{
  "n_layer": 13,
  "d_model": 256,
  "n_experts": 32,
  "experts_per_token": 2,
  "d_expert": 224,
  "d_shared_expert": 0,
  "activation": "bilinear",
  "moe_layers": [0, 1, 2, 3, 4, 5, 6, 7, 8, 9, 10, 11, 12],
  "router_score": "softmax",
  "normalize_top_k": true,
  "routed_scale": 1.41,
  "balance_loss": 0.00393,
  "balance_bias": false,
  "router_cosine_scale": 10.0,
  "n_groups": 8,
  "groups_per_token": 3,
  "init_std_router": 0.00723,
  "lr_router": 0.000598,
  "n_head": 6,
  "n_kv_head": 2,
  "head_dim": 32,
  "vocab_size": 32000,
  "norm": "rmsnorm",
  "norm_place": "pre",
  "norm_eps": 1e-05,
  "positions": "rope",
  "rope_base": 10000.0,
  "rope_fraction": 1.0,
  "qk_norm": false,
  "attn_scale": 0.177,
  "tie_embeddings": false,
  "parallel_block": false,
  "init": "uniform",
  "init_std_qkv": 0.0285,
  "init_std_o": 0.00646,
  "init_std_up": 0.0285,
  "init_std_down": 0.00338,
  "optimizer": "adamw",
  "lr": 0.00169,
  "beta1": 0.95,
  "beta2": 0.95,
  "weight_decay": 0.16,
  "lr_head": 0.00924,
  "grad_clip": 1.0,
  "warmup_steps": 457,
  "schedule": "wsd",
  "decay_fraction": 0.684,
  "decay_shape": "linear",
  "final_lr_fraction": 0.05,
  "batch_tokens": 262144,
  "seq_len": 256,
  "doc_mask": false,
  "z_loss": 1e-05,
  "train_tokens": 1906000000,
  "steps": 7271,
  "dataset": "wikipedia_en"
}
Below are experts of layer 6 (counted from 0) of a mixture-of-experts language model. Rows are named router (the router's row for the expert), gate (a neuron's input weights, with its number), up (a neuron's input weights, with its number) and show model dimensions 192-255. Each number is 128 + 32 x the weight over its row's rms, rounded and kept within 0 to 255.
After each expert's rows: a language model's description of what the expert responds to; "gets" lists some tokens that make up at least twice as much of what it gets as of all text. This comes from a sample of Wikipedia text that the model never trained on. Tokens count by the router's weight.

# expert 3
router [ 60 175 142 143 116  89  84  96  80 145 110 131 121 149 115 138 158 146 111 126 135  85 182 151 109 202  85 144 166 136 123 126  68  98  78 136  56  46 181 169 181 139 108 138 121  93 165 121 129 158 126 132 158 149  71  76 127  85 143  90 116 110 150 102]
gate0 [122 138 144  86  81 136 133 180 109 117 160 150 133 140  75 133 153 166 136 135 120  83 109 129 191 121 127 126 170 113 133  65 103  94 175  99  87 106  86 169  42 144 102 125 112 157  96  96 115 100 118 118 153 132 161 142 159 108 143 205 185 134 135 109]
up0 [ 96  67  86 161 115 182 104  99  97 121 142 154 160 158 115  95 174 151 123 133 128  92 156 120 106 165 134  94 125 132 136 173 134 111 123  79 100 109 142 119  83  69  97 112 116 106 168 153  50 114 137 119  90 162 146  98 135 149 137  18 131 142 119  85]
gate1 [ 99 130  87 152  78 121 166 115 130 203 130 162  85  97 157 132 132  91 177  74 140 151 164 133 145 133 114 140 164 119 113 133 106 185 132 116  91 136 112 178 117 110  80 156 128 117 120  91 169  97 136 111 147 122 150 191  78 144  82 127 180 138 123 112]
up1 [156 123 145 108 160 153 113 112 129 121 163 127 137 156 129  98  98 171  96  85 118 127 141 116 155 138 123 128 110 122 181 139 146 121 120 116 119 156 175  47 110 115  35 140 110  97 137  96 147 139 105 105 171  98 113  97 169  89  98  91 135 113 112 120]
gate2 [ 51 116 147 137 126 121 168 146  80 145 150 155 116 183  99 127 158 164 165  70 176 163 175 176  70 103 148 139 121 153  97 121 114 123 162 139 126  98 114 202 140 145  98 148 154 162 165 159 112  93 182 131 165 117  65 126 161  80 120 105  89 121 124 161]
up2 [139  61 144 193  81 143 144 184  68 165 156 153  89 119 182  95 103  86 118 128 167 169 123 144 124 127 181 129 147 127 181 112  85 217 147 124 105 154 167  85 131 120 178  49 129 198 127 148 122 196  90 148 150 142 107  80 137 136 144 144 132 136 159 122]
It responds to: Proper-name components. Inner words and hyphens of multiword proper names for teams, awards, products and institutions, such as Chicago White, Book Critics Circle, Sleep-Eze.
gets: "-", "'", " ", " de", "–", " League"

# expert 7
router [140 152  94 168 130 136 133 149  94 130 102 102 149 120  89 132 113 104 137 132 189 133 102 192 187  90 102 198  81 136  96 168  85  84 100  75 167 126 132 118 143 127 154 102 160 147 108 120 221  87 161 146 175 120 168 163 125 127  66 147 174 135 100 102]
gate0 [141 122 155 153  87 105 189 147 123 108 130 148 150  69 157 161 138  91 159  81  91  91 123  47 113 140 176  93 120 159  82 118  38 136 129 147 116 130 118  75 111 107  95 126  99  76 149 105  95 140 169 181 122 119 122  90 172  83  99 100  97 142 128 103]
up0 [204  98 128 132 165  98 113 166 119 166 150 107 133 147 109 120 124 202 117 146 140  88 117 181 136 128 110 156 172 165 137 110 155 107 126 120 171 152 130  76 120  83  91 112 102  99 151 192 132 159 122 147 109 142 147 156 107 154 103 187 146 134 150 105]
gate1 [163 104  85 140 112 160 132  81  99  81 150 113  96  98 134 133  95 143  95 208 140 126 155  77 112 145 116 146  96 120 118  94  94 131 102 126 126 144 167 140 114 135 139 108  86 135 105 128 123 102 101 103 100  82 136 169  84 127  98 105 112  90 152 159]
up1 [128 166 100 143 146 133 164  98 113 100 132 117  89  89 102  85  68  95 159 149 177 200 104 150 160 104 147 159  98 118  86  93  94 179 135 128 143 168 129 119  73 156  82 151 117 158 133 214 143  99 139 174 114 147 161 155 130 144  96 127 120 142 137  79]
gate2 [192 117 139 139 153 136  61 149 146 107  77 160 125  31 159 126 132  97 158 168  89  56  90 140 158  85 114 124 146  82 127  95 120 170 132  93 137 124 116 146  91 149 152 155 120 121 106 143 178 101 123 206 157 168  88 133  63 137 141 145 124  91  89 206]
up2 [ 84 100 109 180  91 167 176  94 107  67 116 100 124 116 144 177 152 107 160 118 122 122 187  97 108 130 179 145 146 143 100 142 140 151 113 126 127  98 153 131 153  72  61 123  77 120 142 119 154 200 135 194 168  97 118  91 116 180 129 145 139 131 141 148]
It responds to: Plural endings, species text. Plural "s" after nouns like Adults, religions, flags, often in species descriptions, plus table separator rows and words like others, either.
gets: "s", " a", "'", "=", ":", "=="

# expert 18
router [119 126 173 156  99 142 157 156 130 122 110 118 113 131 150 125  91 158 165 166 136 130 101 152 123  48  33  80 153  97 142 108 178 102  87 130 120 152  70 132 206 165 119 142 107 159 116 122 138  88  81 138 119 135 107 144 125 146  71 149 160 104 175 118]
gate0 [102  85 149 140 129  66 118 113 118 137 119 117 135 149 165 121 164 109  75 130  95  82 165 156 131 128 147  92 127 181 102 148 139 120 156 106 146  95 143  87 128 108 158 165 155 118 111 136 148 205 170 121 139 119 136  61 173 125 150 118 154 148 108 130]
up0 [ 78 157  83 167 130  45 105 161 143 100  88 117 128 205 127  96 148 130 134 143  99 121 146 185 152 128 154 137 124 148 194 161 127  83  90 113  76 122 157 110 135 107  72 181 111 150  95 156 158 104 134  90 129 145 121 115 102  93 154   2 176 133 132  89]
gate1 [106  84  96 156 130 119 123 164  82 121 114  82 112 111  97 110 139 163 190  83 118 148  79  89 148 110 133 144 159 119 181  95 129 153 123 179 171  90 134  82 163  68  81 153 208 131 185 158 132 166 149 112 112 165 166  99 155 127  99 153 127  48 117 145]
up1 [155 153 172 136 159  98 188 115 124  64 117 167 175  98 106 120 118 126 208  74 152 172  85  76 129 109 146 155 157 190 141  39 132 138  71 178 156 141 110 114 123  59 142 106 146  87  76 153 110 134 154 106 110 114 126 113 171 150 120 152  94  89  87 128]
gate2 [155 187  95 127 101 135 122 104 168 143 131  81 133 132 121  67 146 117 153 136 123 111  40 170 145 125 128 122 143 144 153 131 116  55  98  92 124 117 115 144  98 167 169 162 162 140 116 121 163 114 115 133 125 135 127 118 103 111 155  57 131 125  95 152]
up2 [125 162 140 176 134 169 127 161 128  57  74 180 161 111 156 159  93 139 160 138 134 108 103 142  47 139 197  86 113 166 140 116 114 156  98 120 101 143 158 223 140 145  77 130 136 116 106 116 140  87  93 130 193 132 112 117  92 139 155 108 115 126 131 115]
It responds to: Sentence and section ends. Full stops, closing quotes and line breaks ending sentences or paragraphs before a new heading or sentence, plus years ending sentences.
gets: ".", "\n", ",", "\".", ".\"", ")."

# expert 29
router [202  98 121 122 160 135 152 109 112 145 140 102 109 114  95  90 152 153 136 152 130 110 110 147 156 118 127 172 134 199 152 135  81 158  94 110 105 110 100 128  95 106 127 123 156 123 131 126 157  81 166  43 133 190 127 129 188 181 103 148 114  95 114  73]
gate0 [143 100 104 138 143 111 139  92  75  75 143  77 125 103 140 116 146 123 159 117 114 143 161  76 121 109 169 176 138 179 106 188 113 179  63 161 134 134 122 130 137 100 115  71 138 150 104 135 178  40  83 104 143 143 154 124  70 104 120 135 113 139  92 133]
up0 [170 214  77  92 146 172 116  71 115 100 154 142 118 120  98 131 178 124 127 173  78 109 161 119 122 132 153 157 137 116 147 143 151 169  79 137 147  93 140 168 121 169 154 105 146 160  96 123  91  93 147 144 136 189 133 101 151 106 159  53 156  83 183  97]
gate1 [112 122 157 127 160 111 122  92 122 199 156 111  77 146 144 111 122 144 140  94 103 148 114 107 110 115 148 146  97  91 149 103  69  86 106 101 188 119 153  98 142 176  61 185 148 152 139 132 137 107 140 131 169 167 141 138 122  82 140 118  40 144 103 146]
up1 [167 121 148 119 118 132 125 158 173 132 162 107 104 160 107 214 147 133 144 100  93  85  74 100 193 119 103 116 114 148 131 175 129 110 162 161 115 160 159 148 187  82 140 173 138  51 141 143 145 150 147 126 132 132 114  95 165 131 132 109 153 156 153 114]
gate2 [149 178 150 128  56 118 153 145  92 159 160  70  76 144 127 116 106 135 139  95 131  92  81 140 113  95 125 135 118  97  93 108 127 140 164 111 133 166 103 171 144 108 179  84 115 200 153 116 142 170 132 112 157  72 195 122 104 147 148 123 178 144 132 173]
up2 [128 150  93 193 152 127 174 153 137 130 153 121 119 152 138 144 116 172 109 158 147 163 175 103 136 177 125 173 159 101 120 129 101  46 125  86  98 176  66 132 107 172 102 147  96 134 117 117 149 123 107 161 195  82 113 142  98 142 176 135  92 102 167 153]
It responds to: Word-ending suffixes. Final word pieces completing verbs, adjectives and adverbs, such as -ing, -ed, -ized, -ly, -ful, -ement, as in wear-y, full-er.
gets: "ing", "ed", "d", "ly", "er", "y"

# expert 30
router [157 125 121  96 180 113 111 135 108 111  71 135 122 189 179 188  83 130 169  89 161 106 111 156  58 155 106  77 137 123 179  98 158 116 137 138 172 177 112  97 137 108 148 121 121 113 140 132 102 148 141 141 160 109 158 100 158 108  46 165  96 100 136  39]
gate0 [ 91 151  96  54  85 169 106  89 104 174 117 148 107 171 133 162 157  78 134 122  99 163 104  76 119 135 221  82  93  97 163 160 121 192 109 111 124 122 149  95 116  67 163  50 164 124 122 178 149  96 127 146  64 107  96 114 100  96 111 147 119 114 128 157]
up0 [ 79 144 155 111  26 149  44 147 148 164 112  98 113 148 184 118 116 123 139  87 140 100 102 143 170 137 158 113 163 173 100 148 137  98 145 138  98 139 130 168 102 199 135 144 112 170 141 145 200 120  97 135 102  74 112 161 126 153  96 122 227 133 101 179]
gate1 [ 97 144 144  98 163 129 163 151  94 103 204 143 110 108  89 136  80 119 127 141 117 140 119 135 123 143 175 120  82  28 126  56 118 139 167 141 150  72 113 129 170 100  98 109 121 132  84 165 116  91 118 151 131 126 164 163 123  86 114 179  94 128 141 149]
up1 [112 149 148 140 114 164 210 105 128 108  77  74 153 165 117 129  97  83  86 150  87 149 129 156 139 110  65 168 164 115 168 160  66 164 102 128 155  58 141 124 226 127 140 120 174 145 170 144 110 104  89 201 147 120 118  98 140 114 142 143  81 121 139 158]
gate2 [ 79  96 183 105 136 132 111 116 146 106 148 124  94 185  78 107 142  57 141 138 132  96 156 163 128  92 108  95 110 158 115 126 135 179 114 128  95 144  51 115 115 103 162 166  96 174 188 144 145 148 125 134 110 138 131 174 133 204 100 127 104 148 145  76]
up2 [137 108  97 120 173  80 219  90  90 124  90 122 149 159 141 132 129  97  91 117 109 153 102 146  96 150 159 120  90  43 154 122 160 150 152 142 175 143 134 108 125 158 116  85 140  78 119 139 109 162 125 111 191  94 203 104 140  91 103 122 109 166  89 105]
It responds to: Politics and subject verbs. Subject pronouns and auxiliaries like was, he, had, and political terms like government, Senate, elected, in politics-related text.
gets: " was", " he", " were", " is", " He", " had"

# expert 6
router [179 127 108 125  23 140 166 142 155 123 139 129 181  93 174 132  43 144 119 121 156 122 191 106  97 163 118 117 124 107  89 135 125 110 146 137 192 102  72 112 171 151 134 104 163 135 143 131  70 140 119 193 116 137 169 164  72 110  79 119  60  77 107 136]
gate0 [109 140 150  99 129 119 123 108 137  75  87 129 132 162 196 152 147 140 132 151 111  10 110 182 136 102 143 120 113 117 179 103 123 109 161 114 184 101 108 123 161 100 172 200 130 140 143 127 130 146 185 126  75 159  78  72 146 129 156 145 131 116 116 135]
up0 [ 86 156  74  80  90  93 110 158  73 160 145 129 162 164 156 146 124 151  50  94 145 126 121 106 121 140 112 160 127 101 171 114  57 135 123  79 150 142 157 128 147 118 119 171 209  59 123 138 131  80 115 149  98 165 180 156 147 157  89 135 131 138 108 122]
gate1 [132 105 118 112 133 107 106 119 159 145 135 135 135 179  91 120 120  87 116 151 120 108 115 136 159 138  96 139  79 103 154 103  93 168 129 146 113 150 144 127 140 139 144 151 139  85 152 106 134 174 152 124 196 190 121 107  91  83 164 128 139 190 140  51]
up1 [ 87 170 136  78 113 175  88 127  98  77 163 117  75  93 139 179 126 104 149 167 202 118 132  80  97 121 132 106 132 140  81 130 161 108 141  73 124 174 162 164 148 104 199  94  78 121  95  72 123 115 145  75 200 145 123 132 133  98 114 115 101  97 106 168]
gate2 [ 62 115 152 121 122 109 113 144 142 114 115 153  89 150 121 149 123 149 119 131  48 137 173 181  85 137 141  83  70 158 144 126 122 119 121 106 113 160 176 187 133 140 158 110 104 138 133  90 135 123 159 110 145 161  94  89 152 175 122 120  30 127 151 100]
up2 [139 146 139 127 136  91 171 134 158  82  96 164 145 120 142 124  89 155 107 111  35  87  88 153 145 120 159  91 103 108 136 132 104 135 120 138 159 105 102 173  98  98 122 168 117 112  76 117 128 133 110 144 116 120  47 136  64 177 139 196 105 105 148 110]
It responds to: Table numbers. Numbers, digit pieces, scores and pipes inside statistics tables, such as vote counts, percentages and match results like 2–1.
gets: " 0", " 1", " ", " 2", "|", " 4"

# expert 1
router [127  79 144 155 138 149 164 146 116  78 164 119 118 120 109 134  89 191 130 118 121 156  36 170 104  57 125 126 141 101 166  71 124 122 153 169 167 133 121 105 109  84  69 107 125 143 107 136 106 143  97 158 129  71  86 142 163 150  91 153 118 148 141  69]
gate0 [168 145  75 172 126 102  98 192  91 149 138 142 131  57  85  99  83 113  78  39 102 108 153 199  97 144 174 123  88 186  30  89 103  72 114 130 140 149  64 129 114 126 143 130 121 145 135 156 170  75 112  70 133 121 129 118 146 139 143  96 154  57  87 137]
up0 [132  89 154  99 100 111 165  80 152  45 111 159 181  78 230 119 126 102 158  97 157 158 152 154 102 123 189 136 135 159 143 155 180 134 130 129 133 142  83 152 118  49 120 124 110 164 168 114 146 163 136 147 116 163  97  95  92 133 149 105 159  87 128 116]
gate1 [207 153 139 111 113 149  69 104 129 153 162  78 124 159 108 123  97 113  77 166 130 139 104 149 157 122 170 144 167 155  99 133 131  48 159 147 105 128 163 138 134 136 215  94 101 140  79 160 167 188 109 136 185 150 135 149 184 147  64 115 157 164 143 142]
up1 [133 123  78  98 129 119 180 104 168  97 156 119 156 124  98 121 128 100 121 118 181 101 121 163 144 163 146 142  96 159 100 149 130  86  82 136 124 103 150 162  87 166 135  84  87  77 104 129 117 155 148 118 164 123 133 123  84 116 103 128 178 107  90  78]
gate2 [153 145 126 108 107 161 131 126 116  64 118 146 112 165 134 148 117 184 156 179 136 118 138 171 155 139 117 138 129 205 171 110 105  73 185 132 155 172 117 169 134 164 141 160 127  73 137 102 199 184 111 124  76 142 168  82 132  82  86  74 154 165  70 127]
up2 [116 167 100 141 132 137 184 117  96 108  96 125 132 200 105 106 111  97 141 151 140 133 178 117  92 172 100 140 161 126  71 150 190 125  74 167 132 118 133 126 142 118 154 140  77 181  82 161 182 189 115 175 140  96 144  98  81  57 147  98 150 136  97  84]
It responds to: Office-holder succession fields. The "by" in "Preceded by", "Succeeded by" and tokens in officeholder infoboxes, plus table cell pipes and "the", "of" in biographies.
gets: " the", " |", "-", "ed", " a", "|"

# expert 16
router [148 150  84 152  26 190 117 116 138 133 109 123 113  94 107 146 150 142 159  84 138 152 143 155  92   0 127 166 117  99 126 129 157 139 111 120 189 149 115 113 213 135 142 109 121 130 134 168 158 138 115 109 141 151 105 105 125 120  91 142 105 129 140 116]
gate0 [101 130 123 173 144 112 141 141  74 155 113 134 103 105 161 218 142 108 156 138  86 190 115  71 144 114 165  97 146 179 142 198 106 109 115 109 171 169 130 167 179 153 157 110 104 109 167 143 115 139 132 130 151 113 103 125 133 116  97 120 131 135  66  72]
up0 [117 138 119 128 124 140 108  93 183 137 125 173 161 145 145 103 100  89 139 139 145 135 163 160  98 155 120  89 104 107  75  68  79 105 181  64  98  89  69  82 163 148 131  85 152 174  66 134 113 105 103  82 153 137 105 133 146 115 148 107 117 143 111  85]
gate1 [ 97 135 118  92 132  84 119 164 144 154  80 102  74 141 180 103  98 111  70 113 169 180 140 159 128 133 109 164 124 168 101 142 104 110 117  49 179  67 104  52 106 144 134 150  80 146  87  98 112  79 106 164 119 135  89 106 124 149  96  82 108 143  81 113]
up1 [123 144 129 104 133 168 163 112 145 168 117 117 110 145 208 116 151  98 151 126 180 150 162 124 107 168 187 137 104 170 100 158 146 160 155  77 142 112 154 111  95 145 119 136  95  98  97 132 122 131 117 159 117 145  99 141 134 153 138  83 113 160  62 170]
gate2 [215 108 105 110 124 176 107 131  97 151 115 106 109 162 117  90 128 208 136 100 205 141 124 102 153 119 139 145 113 128 140 161 104 151 163 171 180 144 165 124  96 136 140  78  78 118 160 152 116 172 102 140 168 161  76  56  86 158  91 129 127 141 198 160]
up2 [142 100 146 146 139 139 158 100 151 132 158 102 168 124  64  62 116 140 158 100 131  54  93 167 133 115 145 153 127 173 176 120  87 116  95 173 115 120 104 119 124 127 157 168 186 145 107 175 152 127 127  99 104 156 152 128 125 110 162 117 162 118 152 168]
It responds to: Sports results table cells. Pipe separators and country codes in sports results and standings tables, such as ESP, NED, GBR, vs, and score cells.
gets: " |", ";", " (", ")", "'", "|"

# expert 25
router [ 95 124 137 163 176 131 120  97 100  87 161 165 149 120  98  98 110 100 158 131  67 118 123 163 193  65 136 134 154 130 174  99 106 102 104 132 149 121  86 123 131 120 161 194 171 126 142 147 152 111 167 143 108 115 100 171  64 130 136 113 199 111 176 122]
gate0 [107 123 109 156 173 154 152  93 124 184 116 125 158  90  85 118 174 136 111 146 172  78 117  82  84 116 160 112  95  69 139 154 106 139 116 122  89 127 122 207 110 118  96  82  77 138 131 107 110 157 140  76 142 103 132 124 158  90 107  78 117 148 124  72]
up0 [149 158  65  64  92 106 128 123 131 155 102 136 152 180 147 120  90 125 124  88 122 126 119 155 111 102  91 191 134 130  95 110 162 191  99 156 141 119  73 132 171  61 142 159 170 146  96 155 172  89 125 172 103 160 141 171 125 100 100 178 110  48  73 169]
gate1 [128 134 128  71 113 121 111  93 107 146 199 130 140 136 156 140 132 132 159 114 107 118  93  91 128 144 123 158 100 142 110 117 109 135 144 167 114 125 139 183 174 181 102 154 152 107  46 152 100 120  97  87 216 118 137 153 129 117 111 128 145 141  78  83]
up1 [203 142  89  96 109  62 137 105 157  95 164 145  89 150 161 134 181 169  77 166 124 141  87 110 167 122 127 150 116 180 106 112 132 167 148  47 128 117 107 137 124 109 101 134  95 149 109 110 141 147 104 100 127 180 167 120  97 138 158 129 125 183 158 149]
gate2 [135 145 104  94 124 138  65 143 108  70 128 126 147 148 148 130 150 122 102 123 154 129 137 155 130 101 120  75 151 146 101  92 140 160 134 115 135 142 123 135 118 128 161 147  89 144 145  54 142  95 166 140 102 121 151 132 129 131 126 214 160 147  84 122]
up2 [134 100 135 176 115  94 164 174 173 123 105 132 110 103 154  98 102 116  58 155 190 135 124 115 159 109 121 142 122 164 117 112 207 171  94 162 169 107  63 135 107  77 129 134 105 137  86 150 135  99 186 137  84 148 137  96 129 106 122 129 192 156 154 163]
It responds to: Film and media credits. Tokens in filmography and discography tables and film plot text, such as directed, drama, featuring, the, opening quotes of song titles.
gets: " the", " The", "|", ":", " film", " for"

# expert 0
router [134 100 170 106 156 171 180  87 134 140 120 111 131 129 120  87 103  77 157 128 137 110 124 143  79  77 156 143  92 156  83 114  97 133 158 159 161  90 104 133  86 188 136 141 130 135 146  70 120 157 176 120 134 117 120 130 145 125 148 155 100 108 139 121]
gate0 [ 99  65 200 151 137 141 157 138 116 109 172 160 155  67 139  95 146 134  97 184 119 154  82 129  74 133 113  97  69 128 132 110 105 153 121 189  88 102 146  87 136 106 113 143 100 101 148 149 202 180 163  93 152  93 134  70  90 118 147  71  79 155  83 129]
up0 [ 90 154 133 137 126  75  74 130 149 117 154  71 129  92 145 134 173 170 104  99  56 171 120 158 151 139  91 127 146 133 165  87  70 157 137  49 156 163 111 137 105 107 119 115 117 177  82 129  57 109  85 133 118 132  76 147 130  88 121 164 136 140 175  63]
gate1 [148 160 161 134 136 107 165  69  75 148 111 169 148 212 130  98 121 167 114 166 117  95 140 165 129 109 125  98  68 144 128  98  94 139  99 126 110 134 155 162 125 143 121 136 119  97  90 177 129  84 123 105 116 114  78 160 145 157  88 139 157  48 131 160]
up1 [166 126 113 138 174 142 138 108 106  96 112 125 187 106 156 179 110 130 137 172 118 108  99 127 108 133 157 161 149 109 146 124 138 113 113 109 111 120 135  82 132 156  77 145 181 165 154  80 146 132  90 128 140 168 146 173 131  72 147 130  78 152 157  49]
gate2 [158 105 130 173 108 136 132 167  77  54 171 153 103 186 142 181 210 166 157  88 118 184 136 192  84 156  97 132 135  89 129 151 195 124 156 150 157 162 102 125 137 100 105 116 162 122 153 108 163 140  98 196 131 119 154 210 128 162 163 111 102 133  49 120]
up2 [122 103 134 145 127 106 150 103 125 112 112 164  73 104 100 156 139 111 177  31 160 125  77 149 179 124 145 101 127 125 142 120 136 106 137 162 115 156 110 189 132  94  84 132  93 195 203 131 115 168 166 119 162 133  77 159 156 149 130 150 212 155 167 135]
It responds to: Quantifiers and determiners. Articles, quantifiers and partitive "of" in noun phrases about amounts or parts, such as the, a, some, each, number of.
gets: " the", " of", " a", " with", " to", " one"

# expert 21
router [136 145 158  95 148  86 136 123 121  90 142 163 145 142 163 119 109 127 141 132  45 169 121  66 136  48 113  80 133  92 137 208 176  94  64 125 111 174 110 137 155 145  80 113 129 120 127 145 109 163 130 211 122 156 171 163 104 140 171 104  90 147 128  94]
gate0 [158 176 108 130 155  32  97 175 185  82 178 175 141 135 132 138 125 137 155  75 153 116 129 165 127 125 141 136 146 194 113 125 105 107  73 166 127 119 131 114 162 125 102 152 128  75  89 158 124 166 121  95  99 115 103 115  55  97 151  85 149 140 157  80]
up0 [123 163 118 121 149 119  95 124  87 100 131 110  80 149 149  86 114 189 122 103 106 143 134 126 100 125 157 123 125  89  84  87  76 144 144  97 188 179 177 102 177 148  94 116  71  77 149 167 147 190 155  96 163  77  63  87 158 118  97 116 102 104  99 128]
gate1 [191 129 164  81  81 147 138 125 171 128  99 119  96  93 168 156 143  59 150 131 178 168 126 149  94 129 184 141 114 133  64 146 102 133 113 124 142 138 111 158 109  99 104 135 103 149 143 131 140 147 155  50 122 175 105 152 128 112 102 114  94 125 166 145]
up1 [ 46 125  99 149  90  99   9 125  99 157  95 149 125 148  99 101  97  96  84 169 127 150 150 158 123 124  96  98 153 139 169  81 122 105  85  62 152 140 152 150 102 125 162 119 142 146  92 134 146 138  80  89 108 169  99 111 139 102 144  75 135 114  95 119]
gate2 [155 131 102  55 135 129 184 187 139 140 197 111 154 114 150 191 155  49 100 124 107 173 121 138 125 137 189 168 183 123 102 141 113 124 123 154 151  42  92 117 124 141 161 148 135 151 112  96 120 137  96 154 139  88 132 110 102 157 103 104  92 169 170 160]
up2 [101 106 179 101 153 135 170 135 134 148 149  77 131 128 160 115  87 170 167 226 148 145 159 138 138 138 157 129 149 103 166 134  66 107 172  91 126 175 203 165 122 148 168 152 134 124 137 136 119 140 116 184 145 172 166 127 124 131 126 129  87 151 133 132]
It responds to: Math, abbreviations, modals. Mixed: LaTeX pieces like frac and sum, abbreviation periods like c. and Capt., conditional or modal words like if, not, be.
gets: ".", " not", " to", " be", ";", " as"

# expert 2
router [164 157  92  84  97  49  93  78 147 103  77 136 204 118 187 163 144 134 147 111  79 165 128 158 162  96 133 126  92  73  82 104 169 165 126 127 115 110  99 158 122 140 114 126 133 138  89 143  88 172  96 154  95  76 107 125  97 100 151 103 144 113 109 107]
gate0 [167  99 112 117 189 189 130 143 159 122 116 103 154 163 170 209 145 149 130 100 180 168 137 137 116 198 166 175  76 138 141  95 102 173 102 116 124  70 128 160 112 128 114 123 137  56 120 142  95 101 127 118 108 128 151 127  97 167 139 129 115 129  78 119]
up0 [152  85 145 120 170 122 157 135 145 202 123 109 109 159 110 113 166  90 125 134 163 128  53 112 179 198 146 135 122 189 110 151  36  83 125 100 122  94 125 121  62 130 134 121 118  84 124 136 119  73 109 135 125 188 109 190 177 180 125  89 148 134  99 125]
gate1 [153 138 208 118 125 145 135 110 116  96 111 106  87 107 152 129 110 181 155 142 161 127 145  97 111 125 124 165 121 156  94  69 175  89 170 109 151 156 123  77 126 141 132 164 156 167 141  89 121 191 169 114 154 133 133 132 129 132 152 121 138 133  66 182]
up1 [105 114 122  90 116 136 114 145 179 131 141 129 109 140 142 123 114 114 138  82 156 146 108 146 155  83 136 122 178  38  81 190 150 151 101 127 131 124 218  92 127 130 135 166 136 112 126  84 127 146 119 138 117 140 124 100  78  74  96 222 136 183 169 160]
gate2 [129 116  63 189 146 123  92 120 104 133 117 145 174 162 138 148 152 156 123 151  82  64  74 100 166 166 127 146 168 160 133  77  97 149  80  70 128 210  86 116 160  84  75 116 166 123  93 159  85  92 158 111 150  98  78 116 150 139  82 130  86 108 126 138]
up2 [104 146 130 145 135 113 108 157 100 106 141 102  70 169 104 161 203  59 117 147  78 111 161 170 129 123 149 127 156 132 172 145  78 105 112 136  91 127  56 117 101 118 130  86  53  97 159 154 132 113 100  97 107 140  71 152 125 101 191  71 144 129 105 149]
It responds to: Abbreviations and codes. Capital-letter abbreviations, number fragments and punctuation inside codes, ISBNs, tables and formulas, e.g. SA, RC, J.P., ISBN digits.
gets: "-", ".", ";", "N", "E", "S"

# expert 19
router [ 68 119 159 146 105 185 146 103 136 129 129 115 138 154 119 125 123 197 133 133 125 149  93 131 168  74 137 255 159 119 111 135 126 125  94 152 190 185 131 127 146 141 156 121 160 232 122 131 186 148 159  96 164 123 178 201 107  95 112 136 130  98 120 167]
gate0 [138 132 157 161 127  92  92 182 151 183 200 120  91 118 121 101 158 103  69  57 142 144 117 114  85 142 118 112 104 100 135 104 108  87 196 112 105 120  72 147 142 145 112  85  78 135  92 121 152 140 100 103 116 149 161 142  51 153 145 121  92 182 103 130]
up0 [152 141 164 194 115 105 176 123  82 227  97 167  53  82  89 114 156 145 134  69 115 114 136 154 159 167 138  92  57 141 162 101 151 128 160 108 201  89 140  83  76  91 102 169 101 142 107 122 102 121 134 113 108  96 132 124  86 154  79 186 106 145 168 124]
gate1 [160 118 139 139 140 172 121  85 171  48  64 128 120 132 145 113 175  80 130 168 189 120 143 132 140 163 101 129 146 164  97 115  97  84 161  84 140  95 143 117 183 107 184 112 159 129 118 108 132  97 146 137 124 130 109 116 135 167 105 217 106  99  86 108]
up1 [ 84 111 145 167 143 102  82 125  87 146 149 135 139 164 126 193 139 114 128 167  68 130 136 180 158 165 190 136 124  72  79 148 186 130 129 129 141 180 100 161 118 106  82 105 179  93 127 154  94 154 148 121 148 103 145 121 104 165 105  83 126 187 167  84]
gate2 [ 77  79 103  95 129  44 121 126 143 106  98  99  84 115 135  96 105 128  95 101 113 128  98  94 143 124 117 132  91  98 145 152 107 128  91 162  68  99 186  86 115 146 120 111  82 151 148 221 117 105  69 130 183  79 121 146 166 126 131 118 103 203 153 129]
up2 [120 115 141 172 144 118 136 108  96 117 174 122 118 163  72 199  78  95 123 135 122 124  67 163 156 126 123 130 166 149 120 103  73 104 192  64 142  79 124 208 157 169 103  98 147 111 145 118 124  73 160 108 161 127 144 110 113 180 144 137 111 146 176  83]
It responds to: Mid-word s and initials. Letter "s" pieces inside or ending words, like Dru-s-illa, wrecks, Harcourt's, plus capital initials like C., D., and Jr.
gets: "s", "S", "C", " S", " D", "A"